config = dict(
    hidden_size=384,
    d_shared_expert=0,
    router_score='sigmoid',
    balance_bias=True,
)
Below are experts of layer 6 (counted from 0) of a mixture-of-experts language model. Rows are named router (the router's row for the expert), gate (a neuron's input weights, with its number), up (a neuron's input weights, with its number) and show model dimensions 128-255. Each number is 128 + 32 x the weight over its row's rms, rounded and kept within 0 to 255. Numbers have three digits each.
After each expert's rows: "gets" lists some tokens that make up at least twice as much of what it gets as of all text. This comes from a sample of Wikipedia text that the model never trained on. Tokens count by the router's weight.

# expert 2
router:071120115103057089062124171111113151085140134164158137129101163130115119189110114181114101122163129078143103191151147093138165086138156108071170126134126108063139165129178162081120160156155168178173139156137071095133134209103112115186098141172142108129126135086118146106131085122112156132084128162116058062128154163124142150167121170142113118133119137115153105141132134083101118139153
gate0:101146158202153139116071122176139091137153077089146160082098152142124102133157105109151138181127121162164138105168141136098139110149149156137140126169084103016147098164169160144161160121109126156116187102132136167139106172088121076153125158131120103227145082064141128142183136107152188118143141146141154071137152110165119165109098140136110139094196178122107103033151131107180165124087
up0:102152138194103127107113168126126044113161136122143124134099146142130087145146098154138111147101097187137127079136142103110199083159124133106139115129059096092081105166165136151143202130106133149125241105121145194107120203122098068100112123134113128202125111071125166097189165079106179069067157143135089074150176104143150178159112163096100114111182120086159118106111113129141143092100
gate1:119125143095141126102120157117133135167100083161093151092157117058124118168119131117129147162131089073192148193128162141125167187106166142088190070191117125072157122128159151118141142145126164148194108105143137112162099135147153094186112066103088157134165104085178091166124103140174142224120138147079112115156156162117085121127068142150121192151067143128103121088137160145069164131122
up1:109154102152169084142156111106122114087187143087129109091086163118158175139116113076113114076189141171073103134144137164153110092120117096142135115091148153212110134154129146156094105118149101107116136140124117225062132176085134159083109187131056140096092128103140144106111186128104158099112217126184138148092132185135143132095174137140137121130119157082126110191117216116134134087099
gate2:131105132158113067094169153144127120106150170170129172164138071134117112158159092174135112101119122133088099080106177124115175115153163095141128085111141149105136088173161129156116097123152121155153183138184117141061117137125138027127114131162158056164108085130137146123145120146146125114105130159132157164072175122161141090086135074105091173112133141137077058099138202189134085117141
up2:132125105132135126125086146114099185078159177176116116179102111085133122150192098230131124074169188087171147177184085083122160123123175129141096129155090115114168112119150106132097113140071126117077136159133133155105141183147106100174182084116138155149099132085169084197170105158130154118113045124155087156143151116096110142149161171104087123163120145131179119175106071177120065134119
gate3:067083174074186105084126169128144116163055081128109113100112112070112124136167076109132084157132086138117052180110135134102094133173142126116117112081138081122151142118140107136120129133121108125139081131129099124139146131155105077108147153074082098125118139091126147112123106125185032148120179134133132129132122145135129223076134145135168139137151092099096072142128115100107097212161
up3:127138112085132108076081110183162105155146135076143157146187110193180103152104101135078147160148134093111084154124154144112126143173105141075149111095142131155112132091117175183118102169132123132161140141120136130132156056178177103124075131128111116147095089078116088148138165164162054120142179103060185142094169140126084143136112086109153116103160169162067074152143171168123094110109
gate4:103098145114127096114130125159120125092182127163134152165146110135091119135147137164095130119114112101134162091076134110091159100128157097109188082091143132082156107062192125175155105131110152128206095060124129114080104173143114058143177088083160159125134094144143124144122140127134109113130094168137132116068167131101161178073117165097131148170158145054187062124130163093174176145174
up4:126169168093127089171173134082117139074160124086154138094163142127166159138138127075137047153144112109076107125144130150064126117068082146174154121136133158123142125124043153094131196135071088141082101101166158100172171156075125133144111191143153117137103145050116161186138146127206133111085120101168100142170170129142120162140104141157158109113095126144174112168113066116190107167157
gate5:166103163082171129136131092110101138150177126080170085150105107051105090167153158134121123131111132107141119110096192128134092150144182126114116152167115108122141155158172092197095153166098094112176164098114081122147103166059148153169095108123107118089169146113150136151141158099119137170165165149074169116160102121137199090123065154098073133136122085143163141184150160165147152153177
up5:148108146072166132076116147104085077100095092108121140154156120043039094131182149139135141160096084071104168155143127173139164157143145141126194135131068134090159153133128171082082126147129145123169143131168083158107042152135131175169166137119096103144098145104164121138097121182104098151106140138162125162138098123177139130064091123097091173098076145131172066101125143122069163109128
gets: "0", "9", "\n", "\n\n", " (", "=="

# expert 10
router:112121132095073112087180166121137135076127084142105174126149179170146102194053127136099115188116094145101148124130157103128185086130137125153118101095172139149074144081093142091118137152171101138169149160171138085127110205086144122181139130151102083148130076134134138141103114078143142141072140153170108151109137200150106126162103160124149133187121062135160105198126162121157108142114
gate0:168171080050105077153112142109106111149113151176128053117117070118160142112123108151090158204162079128138096113147134126124146176127148077125068180106147113138170134143146112153152130185129157117111103183165117130124101144082110149101090128174095063167121138018200103102162124116128105126126116150117116128164144065138152112096134137126131163139110133083129077190119116125130131143176
up0:096108182128113115104116117099132167110135136154144156101099135172171063133121132137153137105071233141095122091118130132124092131167109135089151149110156120145098107138111130132102095092146098154124139150117094110121208173131105181137114069086103190060068108117021116141152150121120126168123110128144153108163137151071117131134151200110100137096070148115095119181108165169199100131159
gate1:110147089126134141073114103148116098154141063093166095125093152126083124124113153103148122192079142130140057173168145141188141081156106111186095162083172124153146164170148128194153171136088118173122105097141126192162092156098185172130179128187132102127112126182093168144099057091160078171071117121179116144176080127160140149130173139129096160139129159178147100125165158126100107157127
up1:127163100109124135107116129126103072185183110075161095155103167132103116123126127102105141170095168154117060173151162120204113098125082161179089120101129126105147131180128173139177135124051128143124100122130146171160081153138148185153125069134116112136152133201095164134110113133186092150055105103173109161181151146142127155126153096174093134105140148119168127113169120151112122152124
gate2:126068180125142092134114116144156071215062124169155073130096130164111158133139134180161124138173097116115124099119088092065134196152105186091146151136131166160100158131135209188114118114124182145109114102149173041125130114187068133169146142160143135135142142218149134133120114164129161091144182106141131101111122128128153166155102164144147169133144137094111137165132160140147144158111
up2:119054127134135104123153125155149104171082144103143140119128123200134155150135145108134115144184113151127107077095121162137135153155057130135058153165171118100111156083154101124124113104142150124132124176126192065148129140189063101141176143171115085127052101233112139065131118102130164135140140092119135139141115066057112153091113161121153161111110138086138127148154120108133144069103
gate3:093145096118129104140168102073125198159141114152069131096171124066122155126168098130110131161145098115130116131104070139109133188157129090113150150105189125079203128109177171146096137139185140137164164179177156120110140085144171143123069122132065183108094102157186124107133112109141177155162164182103110096125144116122088123177074131128158086142151176113113147097117084132127181089124
up3:108133173125181133135151084119182032120148180092186127139134134211140156113114154099189123088118126164087126104119198101139078082126150183130135080133081124089131135153133145112180123120090101127127122080099112132080133139082124127157141076106137107134161152175095120185110096110098087171152165107138168094164144157089187113118161098099087114170129109177111118150108144148124124188182
gate4:133133136113147189078119092134134053173136072122125150200169143098126152146142114119127161139086085131152110125108129158095076094099170045141146142132111156171163136131107160097139155166124110090140117130152144180135161095145118133125099158167078135146084048117142071221091089116163122109154109186087161174117160110125102103165109126133115089171127171137102114151125147155131106079136
up4:095123170128097099130139094177103145124149078069175154147171148123223099113134108127072149124089130149121116039072129161149075118118125097137103110111108149123126180127126121068147127128095105163129140141119062156141132150141187114130127125128089123158080065120125099171122168121099148086094149103124131154156120105126128109102136136108093128161128122156149140197191090133127114184137
gate5:149100173105086068135119145071118169127161108110112173122127083180164114113135143103085173124134142140162143102142158123177090119171105126098123126163204143141152138166127117135143122154142107100147107182093100114120139161063181101102103101096143141153152129079132041139107133092138151172094196137121128128101099108134104121106150137177136130095131121103096084122161172094145158162173
up5:126111123138065153185108131097136134131117140118171136153153090124091107215108161125147117142122091161128119102103115092074103097143187103139126131090108133064129134107159157132191134093093128115151140117096119067137170162122150194163160108074156056083157140131102157145109081155098176111180151075103085105099131192087105147102116175026173074175092135095153136148159126099101116093155
gets: " the", " |", " a", " |\n", " The", ";"

# expert 15
router:136117129117122088135102124135144122132166123138131089137138160163202162180131042142115151073125137127126101130145123115114100103127185068144122099096119151105175173124126165172147178166104149158086211165126102113108167192106141155183099034136170127132127090147105098146100099047086082179092138115151133118109118175126134090137141141129122113166163146110161129154132145209177149166073
gate0:170176130158121121102079125127147090149079123144085083167156097122121179138108120144084109114066115096176167124138147115118104096140157097100086129150083151128101153138078154140186119129092148144109195123151149201122118115127106176126085107132175110178128141155183127179131092127090073134129104125172113113088109156130168097136185181133152132109135193124129131077150113190099096122143
up0:108087141081125149124200129080122107130108095100144163102094100132099117121120133117083152108149127173067080151126115116151102171155118163120165148099155125117155111157181158110099113094139146144144058191084125054109167105178162152148194142111102139109124112152071141115123136138148152132109169133065183090166148111111056144156098065136094128155134073161144138140105117089122119166144
gate1:152088102110086128112103111156169145166163115167136084159143175110076069150142144131094143179090085127069111153169141095161114077159148107168121093128145124151160167093124133177172158126144160177133161156122123101146145184135139163102087146140155117084113174131191144113140130080141127093120133148175134166159131078162141128158138134115152114159170116114160115100126137092131130167133
up1:117113092163081108140162140128103118073115116090070144129141076143131122086043101172150145114144120120180108083124109101111156171081140191093110134183112145123100120191113184042109148103114087164185118108128163156132144099104090172200127144132113147126132148087118192100151149141098123130139095110124133062113106158059178103086174192176082176092168171150166153143120110145146100159135
gate2:157097196118119087145120119164062076093155138145151141144145141155146087102154112079074158179100073106079118096170137171127141156100227109118143139176111116097172103146139130178168159113164081177119114053118109123088125104128097087114148120064120092080135102150109113167100170116118206105136121115128115133128134133150139091120132127118109155154137181188116115127119098126158140179102
up2:145151089073137112146134145160167154094093137159119114158149125094104171118096161133138147128170163165139139118145100092116146079141137110162168092157164145126139134090120101126156119111140165151131147109128137176144096141119114161173091123189156157151124149082111165093169112086138103205107105102099141070142128091102129156123167092229154132098125115135123162078165125140155153093120
gate3:159131131132112100165106125117135172151089124154144131159113153151194173162149164137088107198142084119132137114122086145159097083130151158117170182141122113146115112119099104185092146124089117150157204107147120103091183111105126164101073175163132100112156143111090107113169170118145152140107160111154150075199189107149077121144142139150154127177098199100109131164134107187185101135144
up3:127087203110118149117125123153140097109141161112095152122143077096093089091122100108166133054121158139098153131103150115088130097114163125104113122127118167098149110147186104129190158146118151117099073156093135154116151146144152125130215087117126185136075079166161103153130111165066114090137118135115152134071084121144139124126116083098059189111144092103118138131144141106119141134138
gate4:088160143162106125116076114129155164036059126094123095120134116086057112128122090110107054177108078132129156158110142123138098115155138075099144168132129074106179131099127141110169137109202091119160138159111170095212191135137116170175101135112131125044161115113170125201114117109130148111122152137147144177119147126145116149103141118101088100086188137147185137122104132119120141120143
up4:113168193079112167156146103157125208070143157136084122205095148161081137123100090135125108188174109190102145140187129141104132217166154084107074160118115138110116158101119118091146076165156147071119174161122154118104151198092158107158124186130144151095147146121103113175157134121090100113129154138149131139149068167126149154092128149114065098141141131132112136089104185148131068125136
gate5:162140080106150147130131089154093146125153121184141136136121145128155178132177064096129151128103091097150107145202149167139181153128113093160163106135141139162191111111161087139089134162149126100098113100138199149131157153117131144105127139150128123130146082160091134180117161138139106079126116131144139156110172115126130142178121134132184111163120100094160100086113141134114111110122
up5:145137162122136132146124136105198158160163140130137111131167108115171138146111078156105125092092106104115144156130117100143096155193163079113095120135109150086147217096184157113158112134118138130145164092138124133146111086172071099153066076109131111157112083116077160145156120159138127121156185128160043169118084121100163143122103139078156117135123111168164122120115126149146094164131
gets: " and", ",", " of", ".", " to", " with"

# expert 14
router:071109135140157124059094064133148122141074107167105153152064110100101117093193150123124113186125114086101112160151158171161118128149053137144140144140168133185103115160145098139132113136128098110199122120102122160152107094136146084086148151122123106104115154113134137143095153154162140143132152149149155151169159093171151198189114135106135122112065139152108065111121148079071112137191
gate0:126122087089138137079101119155189108142152050149129120195141145131154144103151130073129175154116161134181095129138162105138152094133168113126106100138139142177146086127109093111136109110160131109172130126110184112191103175109102121191094128156122135115124104193137124181108148143131084193106116191090094159171123158147144085148148124160169179117180100111160076080103175197132146138166
up0:146141090153181129127153104090216087126120147162134147079154138099140115125128097081136167168099084109141108123131134110212139056121153117137136138149052100100155099136150136200150125146140160107191108080129201134117110152136122162183079144125068147085128100147125127135086090131171173136147153124097149074158134143137113117123167153077131103144156074157175105091144130146087126121104
gate1:117143143178154123157146104196136114043120117124119099130110191154060064118111108113131165101139105139075137113162153138080117192133209179097110136133141116099126129109101146065088166080082176189129120102136134181102097130134141196132144137122104107131149117146121120098149098097135145151172118135095111138121178138149097152142154157122067154135168056076091172149097101143127066130074
up1:205138149078045127128125162064169117133142121142142173181109140146142137132153124080098163129134104163133102117125130121114135146088115112176103076157152141121109120166128121184149130163129120130139158139089175063093158186119104082185075092145107195095111109141143109086087140123108079097045127167145124114146117132138137058137179156135108163158113079169122130156140128176122193187149
gate2:072151167170150056089069101165177076085090059137122166208090139105128144162126188111121155174117103090194127113135105144104181154136132158158084103139105153135120138112107114176195169105139137087151089093077173128105091119127101096189060080094118176115138155124126183173115122110115163134127164058112144105139141113161160107096083124126169184166125143163088156150108128105135155147132
up2:094136118089165085127102083139133104083127097103109082166105127133127170123145086072153161177189100136113109149147142157104108172144075115136098087101167146164158155151169113111102116102170120139124096109100209155137144194132149150097103211131101115139107147086133115130155178154129130096095121177155165179134192112088177169107159097124170054144105126102116088142132158142114102099173
gate3:156172096113100120185135134115122080163070138116142126108121099160147137125105098188141117122152165134112102160132129117110114067115147112142182126067118070107145062116146164161075109127112139184133129116138172116188147126155087158108127201149108149139101160086131136116152155157115105069050074086116162147157171143166143118133096125171130156158151129103168115084110085131165138106145
up3:172157137133141154145128097166126128131061128147138130122124175172148185125095100127172128126147119082170109080122098103153177070130155145125095129140154156136175118146133115154068138116130106125144104058135183182146152107172113102140120171215140134140116158143117146149124055136106144161132077117104139160115134133184116100142129122138099125119185077149139144081133108137139138143080
gate4:149076107123083109086081106132169104120117086190074150228073099113120156135124133127116141151182089127152094101105195075162097107120093089143104134105114107134177116132137144146158087159158112127155165109109116125105158071162137073203211167111167067142131108096141154128111068135140159154156115157090127098122115126116163096089137139137165063124104129122138120124161185101135158118105
up4:135183171135161121097157141114114132129127170121151164026193091129099134125086127139151081128097136102118165144133099119131090156100128145087197188134077099121089108099052129124076100088078150140170173083135129139165128146201086099101104151179092169087134175144110135101101159183124112094120100093084137124190195111094108139096135095140130162115123092078140131108154109150151105109174
gate5:086073105133105130112100078154093139156118192174133121164152124133174138095064109177161165134157086159103123094132138128135107096173138103194119153138115152162146116083098135079140097109091109120126118125153132125166113086103141149132148128161196136058128112114169202167113124090180122126121039166090118128200123118091115136108123144215112059153093153109161101149100124106142112135166
up5:144128116096133177144125123125133135107117124056125136057093122080130131169093145101126149194108102154162147119104131052162151170089133202119123118141164115163101202140151143188156163203152099158182175089110099154179131141184146129127087082180067149093163124129133098117170185132138091120138144187094164044118133138121126127168120068082176198111069090105166135085137155152138118113128
gets: " ", "2", "3", "9", "'s", "ed"

# expert 4
router:130174161070098100128155172170140137127115140149140181085211168132178146185087165123114104172148067106061160174141062076138130133109129150042089177103182110114123156080153133150130139142126150113140124108133124104081166172119127140171080136130084104128097158080115160126119104085126131116093210049123125051125109132050149121167135092082144121160037086135047154163117068082093107124162
gate0:111115122133178163118097074124102103096024138134048091124108100185028115119100127149183151138110118133122089122174095143172113099108134149115074138192123159165185134128147122095108126157120091100130140139108082148146120100115125153094157129144089107079165101119140119141122110087141109159142069148105144134115177108202099159143117131115105136145095153128113093113120148174143097162178
up0:143171139118148165130146120148110140150194117145090194191138140144134099094150138126111105180088115121143106140148095150083112108178100245149104130085118095151123152149151081111168106138138075184117090117141143105179162202076132126130083124184140159110145089143160142162087078100121118124149135162148097121114117093176139121151199117125092104160097152161085105108129115076075151109139
gate1:086166110198086143104100164124187106181132137141130127146096132181094107112101108175098100205125156172144149180142073125100118102136144136139127102076112096179158107076115088145095154097166127133112105130197179169126159132131145136191149119118120157202102127110140176140071054114116124171093181159134120120153086109165141172141130191125096131135130150145118105158132118101129168068136
up1:091137123130108147135172136116155137129074173094166172155141132130127132078092150087200114165089142098145098158150078116148151128176171178148097166113101154120131055126091105096128147150116122126137143228075078110153128153149084100113139104161119147107105144143104128148099122173162165159125130116154116134101196104143160165146164181080059191119176122164126142185107132089160154136142
gate2:126096108150100126086143137094094092133189067157132124144155147087142171142076167196102173092172111109120104093112199101111134104103179132118146138147138131104107145095125138112044165151137135163074135118110118048116151126096065093139135175046143107122146113140104110142144072102153110117147108168177162151123125141145134156167198128092087124138091121125178114130129119089196115117073
up2:183137084094194125116135132124133093166182099127134119155121074116104164120121130176105154135057154085098105145125174111149190098035168181147214089166111117113092138137140120129062094097078174183141150130141123114144129077116057131138084146115171125161121064121147107104128112108162124057108151141152117142149067144217160127087143127159093154166173139164103079121161100156155131164096
gate3:143128123141124204119135128128112120080105156137107104092127144070113138175155105105147112102170132120165123161078128113207186134119120105130114156140077104128178139187162127177132157190166121148103124150124160149149151116090192102105143135186144119163132109091124113078089120106132109163113088066136097149171131173178078125093109099124144154106144145099089059143127158147150116176186
up3:142106070043173084143132112141110095139149122110127158178126034178066120130068138133094096122112129150106093090178123095178102111059106100095106098091196109164112130174076069119102087168094071123087101173140127106179095167123100118114082086094133147122137202141206144148101101120113093169110130123149226131155129145107166097122097113159141073142098143128119128177105075180100101159105
gate4:185067123090136109143109171194139099106162120174073114159103157203129132123124130118106130124171118176118095094135153078072190096119149101082163138093112143191164159044071159171162129170101090145108135124188152115058109155075189109101110225153126143200144172115141075169080076127151126061138095112118136152155077105091104149073116212154184092132141117170135141102152104144149156037068
up4:161198193101132092113108145112134121196073166103108102176104105109135140117108128139107147066182133118138095140151181105147148114150103107094126142187108142204173160171172149166113107111112114145108153125090182099117124165134172169151114105107179137126157152117115077100149149134147078147093096095150107109161085096150196129104116129106093101121100135141118127140127126119134124184081
gate5:082146182087138165136143099114147197088098103123146130139111070161156142092162104076179111131151167096138143110151160144136148088118116129131164086122084132127120090112099124166132134141153106126105143129090085204136072165054151127122153134150179135120181129082154077172055075121086099139123155126169157150090127135133122044091075130104127184125128129137131130162089148145127105105067
up5:114077077114098154124078123123158130170175090110120126111136143164150127079115079111124108204137150115113140114128090146096132180129170167141163110133115149202130127109110099146096171086160117109155172117146126152160111104183095190097167185138125160088146122166142135174121093150086133194190162171099125076121133102138134083091102145082159147136167114079088127135112078102135151077116
gets: ":", " |", ";", " –", " as", " season"

# expert 11
router:115118158130161084160141153119165105156089120133125135114091163138124139133163109134091158094123126124169099191139110131093129146166096147134119152087160121133174133115192190135116166126102160142115103114092099184109117133084137080141134045135165110087136151096152104141126068120069149150108154090122166114159081149112201147151109117131066116173202148101121143147103176195129125167053
gate0:157128083074104048101147132060109137165119176091173124146150129205143061153115147171105166135122153146174139091087145134142093110133177161103134119107138136062086151141118087151137133084140150173127101109110123140103144112127103124137133121105214103153121107140144064155137118195119146188134113139093123177149103168108107072068147152135064106135137119118119195154114152135147164142079
up0:069114198073080094128094211193132066071117143167127180144106124119092143119096108129165117067158090123120128144074113097094138148078135153117126143133089132138170166151119187133147130125121140113112156142140140101082131092143137111143105111143129137136161109070109096113124120121130155110135148114147112052125153107103093091098135063168078108140183105149124111144148144149131114143212
gate1:170112101179152125158143090036127088088108106127076093113109147166168057144144102046163168173117181120095120168098205138088138138139176170186138144126163144167134118128120135117142144128117143207127117101130146177138093133183146187102087102115116158137090102141175159173106123118187109178108133151133143124172158157111120096156095122103140063091145118135160074092137163141114122119125
up1:153127097168158110179161094112126126204100101128097128100147102116142130105147141098171086107127160125115088129119187137143121164103151138163064150163184113128139104186115103137153131096145147146153107062088133128084134149165097126109113123102136217118134080117077137134090067108191143168131136165130145113148114134111120153118089132140165095112085137174127150087178090162148147089157
gate2:140085109105130178123155106148071117142111148136162177106094121075094120123131054141108143093097179141141104139124207108164132120077152135147123130152075124164080129156092176143101172118135176102061101127108111180167110137084129123098123042125117105065156119145108135120087135148177139129112085052103141119172117129080130138124076116166090128141150148103128079110093084139174150147140
up2:122057111058128174130130104207130174111091102090115186178089146130105150107146068189149157154159125151121132152092128103117127118131164142177105148158096090173114133099084164057092163121102130139089080101071114151185083144131158143114115104138163046096109119144118132123080114111185134084166139079091119131104118140107122168148089140162100141129156133107108078099133086123174178119138
gate3:154142098109087128113163143109150081098145086092094153154172138102121117141098150144099126152068122129114146169137108117145158120109050115139121102144106132111159121185099108153167088146143134089168129017108147072147105139075104104131088111102105149115083171142158194137136118130120139117160134112144159131093206145105074072104131119149088074153131125116157126082088131157127144120180
up3:139206158117095077162170163200185179105135082173203111175145143126143127117106100105083113154177063097172129139123095132111134112123122153133100162070102130065131128122156092154161105105077093085143121112099181153130087120084119141134133156109130160159084115069086148194146137120064125090112174175089096159060134122091126191099150143136123146193178099124123169182155194120146122125055
gate4:105139152174125148149072123134125167146105105138104090145138138096095159119132098155134176104135137167078114124164105119093111138094118097105123129156113118101206136092157139153129176153164129205127162150109080118104130051176085151112124185122160137153114115163132144145131079092171154112106142170146120187147169129126131089124072081187180093154098190146134075197094081204124088079094
up4:132124120090132109125160104146101170120137086108119166133101129193104094101180103121177165097116162140147121058111172143184139120100167166122146092181105171160120134126083185183150042107051164149146127193096115148124136120117136188090140109119080117118083114177173136095109099088125148124100087173096125135142163115156083228116108106132075134142080126110136096068133087125127087204197
gate5:086132079162132147111130084189096107086133130053108115093158132176151121139115071156106135099145115173127156079095116106056173192083091147150103167128112152074152136114114167159139069159106101169132098155185128093171135094169083195116117099121178115082138133126149103108104130147120114162094129049143164091127175191160084141117111146122112128093077152129124125128142141126151102052155
up5:086121084126138182150144111115086097112125118066117087103137127148116135119143158182084070120116098110119107104124077125121114200172123107102060160148117085156122131108152112142133138114119130080218101185137144126135118108122142145148128092211138110111126164121168139096146129149111084193085127060144140046157108147113115136107131159086111129078091157194101131174150104159136076087141
gets: " the", "4", "7", " N", "\"", " American"

# expert 13
router:131174164088129196120143083121139149153096162119148163143134132158160146149180117124154093159126095071108086161135208168202173148103086151118146148164111118181129093105121142089084110183135116136153073137128106126139119150123138135077122173154097116124113151108124186128114185154174099040105127156112149156153197153159144141102061133131145104112091152109091051129115130113061086078142
gate0:100126163176143108124144138158088174126143125102098168102114126160092093154116071142101170099117144153121156150138129162119130136134132166155158124125181125101162163130138130113140194167143091159137185183115087091137118124117189153106132166126089123162162112169105081110122119057086181143089132151083156175155127192175114150128098101123087179179123171155107145122116095152139139147063
up0:142141088099143145152175114102156149166151130125156124143118072191146129115164113172110078112100090154083148196099149132173131100124100150111115100107150100081110105136138143093085107061167160162129164098157107110136133159144144150090118117184082154153112108111136079144129173147191120153098104168186111109106121124159156143125116172156112103153105111165138094099162111171153072162107
gate1:157136092148105093094135111128082142143165135108140064125124129146115147169149077156055188130131137121130085163099181085062147112120151123087107047129141137112099085139104162124116089174103166203151135184154105151167111089125089151154120086135089104162126134097152084181124071124143099126117076128137162189146088136174137107109171147150081173147129140158158107113099072111131168119058
up1:081027184120124094104133101133089115110156143123147142109080088078107127107114114069173124123103121167208147134169132164156113134136140118109155088116140163091121166158161142150158145139121141071143105089059085155167124140194105148109104161077140084155107139122135107139123185106140152139098143151096070141118128094100196191177108116111089143092085175127080076098107173140101160135124
gate2:142156117125096126109109142161159138197071118124101142150130158108151168164108177069123061113107055099129111133115147117169124184142125089056149135119129123200138143128121097142147090110174101147164115104159211116124121053118111097171121134154102091105092156000168157123137135199207167087162138106121129139140108150152155137098139112146176203154177086110104090151149120115066106133134
up2:130138099162203161164108138118145096138165140114168112185150166133141097075144146137140114155126107177124178146105130106225135179107106139135106113190147093098132099086154168166174180076100159132084157126142140073159186124165122153117158080143150111146109120143116099153098110164156128146117179119167155159063140140158124081110116151154116134162115143124158086150107063128148159117086
gate3:119072108097154094098182115160101113159166113131131115124154138141127147133115094134123138095098150082111092190106146094133175091110161118117159117156151147121157131055093111092187138161126172152091164130141117083134131096104190188127088175153105071173136108158104135133138081154174167112111158128107081117130166141161068165129080166159108154158093143127118116155057126127161112112097
up3:088163163125158138167130101122152193046126098111141131141051090085180186099111092094121147097169095110158100084076155158071046143167175187172114130151126146142132132159168106136162175110135116134123136109121131098160114129101158186087159126137107111076129145097159084150103194159102088153083115112128169201129111124166190097165114065143156099141151111110099106123108113064132146135127
gate4:121128127139160158125106082123160148126136158130130134101110092118071129133102076092122172119184107100107129076124040123080143119082090132118105191165141151100098139125135125134109203085146119143149092103029139153147128133164059162129147081142191099152163122125070142136104125111100157131143173126171114117181146125153180104097131127133104139178165095089135101078136155098108144151126
up4:128186118098178112105175154080150171115143042137127115140164126115156099150155146112088167090172152152168103140136187140143161181175153125127157088142091098131163173159129153081148088184118143111149128147205164109143102103088156122150121154057074104170124088125150135166143109108125133144106115134093152103151136128127062104139130114086172161098129128142160158129118103117129161109151
gate5:152118145135073060129116157126146149100189142081107082107081103090173113142129057095062173101116139065105109137153170169140139136110201142093121134145116165126180080110062206120157103124127184105155093174132179102080151115152151154098177156194146147181130147123168082099096104151169141150139140094150113094137111129089161103115128187120168121159144125138090138200133159114121090096116
up5:122062098177122168096176077111051137108218110084098101132154123142150135178071110113106126166127170138150128120119182157094143117101130041109165105101105154129066129152130154135100115108107152152173142120138126120104118104118144131094121137148154154119143155128110107104077110106088102105118083147111107158138120184137064141189117119148163183160105119117151124145159183208156149108077
gets: " ", ",", "2", " he", " who", " He"

# expert 12
router:120147100094099131151162127124101130140120150125166143093112122109092122210109137098109128175155108149147162163151154117100187140139137151073177111119189138164084168052145151116112095139173142183158092098177144104111135182119128101080117193097089121144094120102147141132113101135179144078072173114113079079161133157104163180147103116165109142195053112112118101139110107092108092098167
gate0:164142160148149127103111105166130136162048068146127121141093121122118130126172093154166097197103150110137100164168130148092166091129136060132144046131110113160090172120111116091127148153143162109138110168203109143144129100185116131194111141125075127168151156152159157117175081108130136101136154113077134107106176105155039154156143135106167117150080105127076104107075090075075115187090
up0:165133116122145130125105095153129116143045073113135149137114154114139153102161099147146051170100102077122137141133137143100099085100150098128106099147123120152120158133066137105161098143075136112148111152205143120111119130155118148176102135098084119163139148158136169127177116153123138123129189116112114123119191085141117155120120162123132104143099089101082136125133107075088125187082
gate1:179171112137160145143102090116146113121087125218177129169110158116172168149143122175089120153081149112158123119090134095139161075117104120125147143094028107149104115139177129188154094152097168129116123132226119164135149127132124139105080113110143053118144156153091133153159164138133082126115113099133153120131136118162130155095109113141141078154119108106112114162127133120174115144089
up1:149090156114126102103109159081163201154175105064062104136136055135118123103111111126150150115073147112135105085119141130117114140072159042129091104097122112093138137139026109121122156123048117135071128117100183135127132149112084136154087116138142166136086153112122161138135145138100133119157150151193134122091145122088129128131159083143145125100173124164150167100123101155086204082141
gate2:137137205153116141121136123126141192091119116128107138178086127178190151107130155185086122103196142143158155116147111136133100149141096171130142098153105081090114138045138120143121125118148167156218142143193147081093178139104129116108149142097141146126125118150169119036038127117049154086154146126130115134131093113144155127135179140136122121135133117201126115079143128106131116057145
up2:202136176065109160120123099076146152156112080115091114123137140143173128095146171145067094084069109145149138125086161137128189130148070178077170191136121098166095126160100146122110131146137153153172093138117148140120183127090109133116113123115137133166163141093166096144112141125172163143096189153109123139128135153104086126158083193165175089124100139150097091102075161145137096124102
gate3:159132125050115133141110105166179121130166128089114108143128168078119157175127138157170164132158135058145156118083122087087105122118093155092080120085146099154163139117054118113186083175160094097121142094126138117164155055151079156153113178188194085140155116107116074180094148109097166138151127093140110141125153139118133105070125120138152105160153158124126162117157130087186141161072
up3:176157067142158163124124133143092122173073126132086140141164165102169208117129096100081167162092161099103097155128132103131177093164191110136122135130097103120188168138104124166189162144113086126103131098152160155093152122146150102156151125071121174144144119161177188110151176130138085119116109156113147137116165140152111134159099143119148113127167114178072146114126125135135155130091
gate4:194120234104178108095083106124110184154097135087109142133114107063169101120151088117139159113098188147091089146128170144094109114108174176156146149146078137122106111154113122157124164135118145089141135139128073096079118117135098133147108121125109139135147127144104130167078140070134091146125095150188100223152144126128101134117053110146146129176160117182085094190089100200112144110131
up4:123121117140096089147110108109089146062165123113204111077136164157116076083085101098153123127118167185140148136165073154128102144135087113177055140107139130115183139127103088153136114094132126197090136129190152126093077066185115088110051143173112137080094146119087145119108155163146144143098112125123109052038112123144125104099165098117102186064156124117081140096120091113121125092170
gate5:098123123161129082128121127115161154156197106188170125132126172085192126091150144153101083132164141060099125189067117136143125158123161129157103045197112114115180099050122107164155179143106170133107063115110130142113160190130130125104117112165153202048194107107097116178119142162156080111100158116107068139117106114162132168130100123080124136136159157090175110119129156143179108137138
up5:114105134147121152145110117178115184109155111157114182140119141151045150140129208183118115121174174181134112052137076112080101112129160172093145112144132110128168115184149168176109116125094127137137108145099143094130129102119128169120159095143141154155103109179145132175149171124128097130107141120110174109159117138103150146149143070160102150081147138168098126127158155149139156095049
gets: " in", ".", "|", " of", "-", " and"